{"num_hidden_layers": 10, "moe_layers": [1, 2, 3, 4, 5, 6, 7, 8, 9], "balance_loss": 0.0105, "n_groups": 8, "groups_per_token": 2, "shared_expert_gate": true, "tie_word_embeddings": false, "beta1": 0.95, "max_seq_len": 512, "max_steps": 6690}
Below are experts of layer 6 (counted from 0) of a mixture-of-experts language model. Rows are named router (the router's row for the expert), down (a neuron's output weights, with its number) and show model dimensions 0-255. Each number is 128 + 24 x the weight over its row's rms, rounded and kept within 0 to 255.
Before each expert's rows: a language model's description of what the expert responds to. This comes from a sample of Wikipedia text that the model never trained on.

# expert 12
Infobox list markers. Line breaks, list dashes and bullets opening infobox fields, plus field labels such as Coordinates, Website, Genus, Spouse, Directed by.
router [ 95 127 120 121 148  94  99 124 117 111 131 101 118 110 140 178 143 132 182 183 159 100 106 107  73  90 105 151 157 110 132 131 104 122 116 119 111 120 122 121 156 143 140 126 187 122 166 110 118 147 102 113 137 129  89 131  81 125 154 141 155 169  85 169 106  94 166 142 116 146 161 144 148 150 105 138 122 140 110 119 164 143  78 113 131 149 132 122 142 131 155 116 164 151 104 150 145 101 115 111 137 130 136 103 108 142 100 168 169 158 144 140 138 143 117 154  83 168 129 108 172 140 148 153 130 131 115 151 112  78 149 171 114 136 100 126 116 157 102 133  84  98 171 149 131 153 100 120 110 126 112  88 157 150  96 128 146 116 134 120 114 155 182 113 154 153  73 134 160 116 176 105 110  99 101 159 102  98 131 158 135 134 126 133 161 110  88  71 133 129 113 108 148 132 120 130 118 122 122 136 117 144 120 111 112 113 141 127 129 135 107 117 156  79 127 125 134  95 106  98 108  92  97 174 135  96  99 153 137 105  91 132 154 151 122 123 146 155 140 132 135 158 107 122 134 165 112 107 146 125 152 138 133 143  84 123]
down0 [127  73 112 105 130 153 139 127 164 110 143 111 100 142 119 101 165  99 156 146 103 119 114 112 107 160 116 110 126 151 144  97 141 129 137 169 156 131 161  88 141 156 147 162 119  93 124 119 151  95  97 137 135 104 130 156 149 163 153 106  94 120 117 134 142 125 145 141 145 103 105 150 120 101 109 120 103 140 152 108 102 110 158 142 165  94 130 121 135 125 129 127  92 111 162 150 170 127  94 121 126 110 152 124 150 124 123 104 168 123 135 165 116 111 107 148  98 164 129 117 105 145  83 162 124 109 114 135 130 139 100 149 139 151  97 123 154  94 137 112 138 150 117 157 148 127 113 101 169 115 145 132 107 163 116 144 127  95 126 143 142 176 108 142 109 182 138 157 138  91  98 159 120 140 155 149 131 155 141 127  93 122 109 107 186 139 151 168 133 118 101 161 119 140 112 118 136 100 144 165 138 170 126 130 139  96 167 147 101 117 107 104 112  89 149 112 125  78 102 116 160 124 107 134 177 161 154 118 127 134 153 161 137 148 151 108 121  79  97  79 101  73 131  97  86 163 101 168 143 130  46 122 119 118 131 134]
down1 [176 188 132 130 133 128 118 104 135 116  89 135 136 162  96 156 132 160 117 114 130 114 120 161 100 118 158 162 141 169 100  99 167 103 120 144  85 104 102 132  78 104 165 104 129 163 145 149 147  98 168 111 187 140 162 107 140 109 118  96 163  93 127 157 161 132 153 111 153 126 115 118 128 144 146 143  83 125  90 102 179 126 127 166 127 112 141 135 117 152 103 161 166 154 127 137 130 118 134  77 119 121 153  99 132 131 127 162 148 140 132 150 127 113  86 144 158  95 138 147 127 148 124 111  67  88 143 134 100 141  99 107  99  89  94 125 131  80 169 102 151 145 146 170 125 135  83 146 109 115 167 170 114 140 120 157 144 113  93 141  89 106 137 131 141 165 104 107 126 136 107 141 103 164 139 143 159 103 124  99 139 146  93 129 138 110 105 112 118 136 134  75 133 162 136 107  80 112 132 103 110 144 112 129 131 110 120 107 104 148 136 128 122 152 153 131 121 136 134 142 100  96 130  88 147 142 115  75 149 134 114 142 173 124 139 124 118 123 124 110  97 137 195 148 123 131 147 108 150 140 131 139 124 108 132 141]
down2 [127 122 112 162 185 140 137 139 130 125 167 130 154 158 131 102 141 110 133  97 100  99 139 116 128 108 100 100 139 127 140 142 104 136 148 118 113 161 168 112 151 105 161 146 141 167 139  97  89  87 185 149 116 127 137  70  98 131 130 136 143 115 158 116 109 137 135 101  95 185 102 139 127 113 121 130 134  93 132 100  98 144 127 178  76 158 121  88  94 116 131 159 136  82 105  95 113 125 121 138 116 124 112 141 150 114 121 129 126 142 111 129 132 115  98  82 115 142 107  88 142  96 125 120 115 159 134 155 152 136 122 153 136 131 128 124 112  94  93 117 164 117 183 112 129  84 176 178 110 171 156 108 158 129 131 175 130 130 128 135 135 163 143 104 121 149  77 170 126 160 123 122 137 118 106 122 158 116 133 125  45  97 153 117 132 131 133 119 139 148 115 155 143 107 114 120 134  97 130 181 114 171 135 104 145 119 103 118 127 156 154 109 120 112 173 144 168 109 104 111 112 149 149 138 127 108 148 153 148 144 163 107 149 131 121  91 115  98 101 163 123 140 159 117 127 143 131 131 153 102 136 144  70 107 110 152]
down3 [104 121 122 149 109 110 151  93 132  94  88 106  87 136 113  86 101 111  97 132 113 116  97 103 128 117 146 137 183 157 114 140 116 132 112 176 141 143 112 144  99 109  93 161 103  97 162 146 155 133 131  97 105 143 118 120 149 143 184 146 119 120 158 166 165 155 120 121 114  95 144 116  97 155 166 127 123 139 116  88 165 120 139 141 139 104 103 126 129 153 119 156 120 121 134 183 142 143 112  94 112  99 122 130 124 103 170 178 138 117 122 111 123 113 143 150 152 180 165 132 138 173 111 163 100 184 104 119 142 115 138  95 128 100 115 149 165 139 157 118  87 160 134 124 136 127 116 151 143 154 120 159  98 110 129 121 152 138 119 110 164 141 111 114 157 141 150 144  96 120 132 140 109 135 128 106 115 119 102 115 132 121 179 158  79 121 121 155 162 106 110  99 125 117 168 115 143 127 136 121 151 168 158 148 149 104  85 114 108 133 134  57 164 104 160 138  95 119 148 145 160 110  62 129 139  94  83 117 112 105  88 137 135 133 130 143  93 133 148 144 123 134 143 115 103 164 100 103 123 136 118 148 132 152 168 101]
down4 [ 91 139 125 111 148 136 136  97 127 126 134 170 172  74 114 157  94 159 170  98 130  95 164 113 102 117 169 120 127 150 131 157 149 158 184  73 176  86 146 143 148 153 158  97 160 101 110 143  91 104 163 114  92 146 124 136 131 124 120 129 161 114 125 102 145 148 103 135 143 141 149 149 154 166 105  71 149  85 114 146  73 121 114 167 104 140 118 132 127 133  99  99 135 169 116  82 122 163  96 135 160 110 100  99 112 112 144 156 126 175 160 135 131 120 103 126 123 127 124 130 118 162  94 131 112 168 129 126 135 127 134 111 113 146 117 131 132 128  91 164 154 103 144 140 123 112 149 139 131 153 138 150 119 102  95  91 162 152 129 119  98  95 122 138 115 137 127  75 113 157 149 119 179 134 109  71 127 128 144 110 109 112  91 105 110 150 163 125 117 156 112 136  83 125 113 143 147  90 134 159 131 134 143 100 131 126 110  97 121 120 109 103 143 122 139 133 116 129 138 105 139 153 115 139 111 134 121 158 103 132 149 182 160 137 131 143 138 128 128 126 140 122  96 191 107 147 130 116 163 107 126 140 110  83 178 105]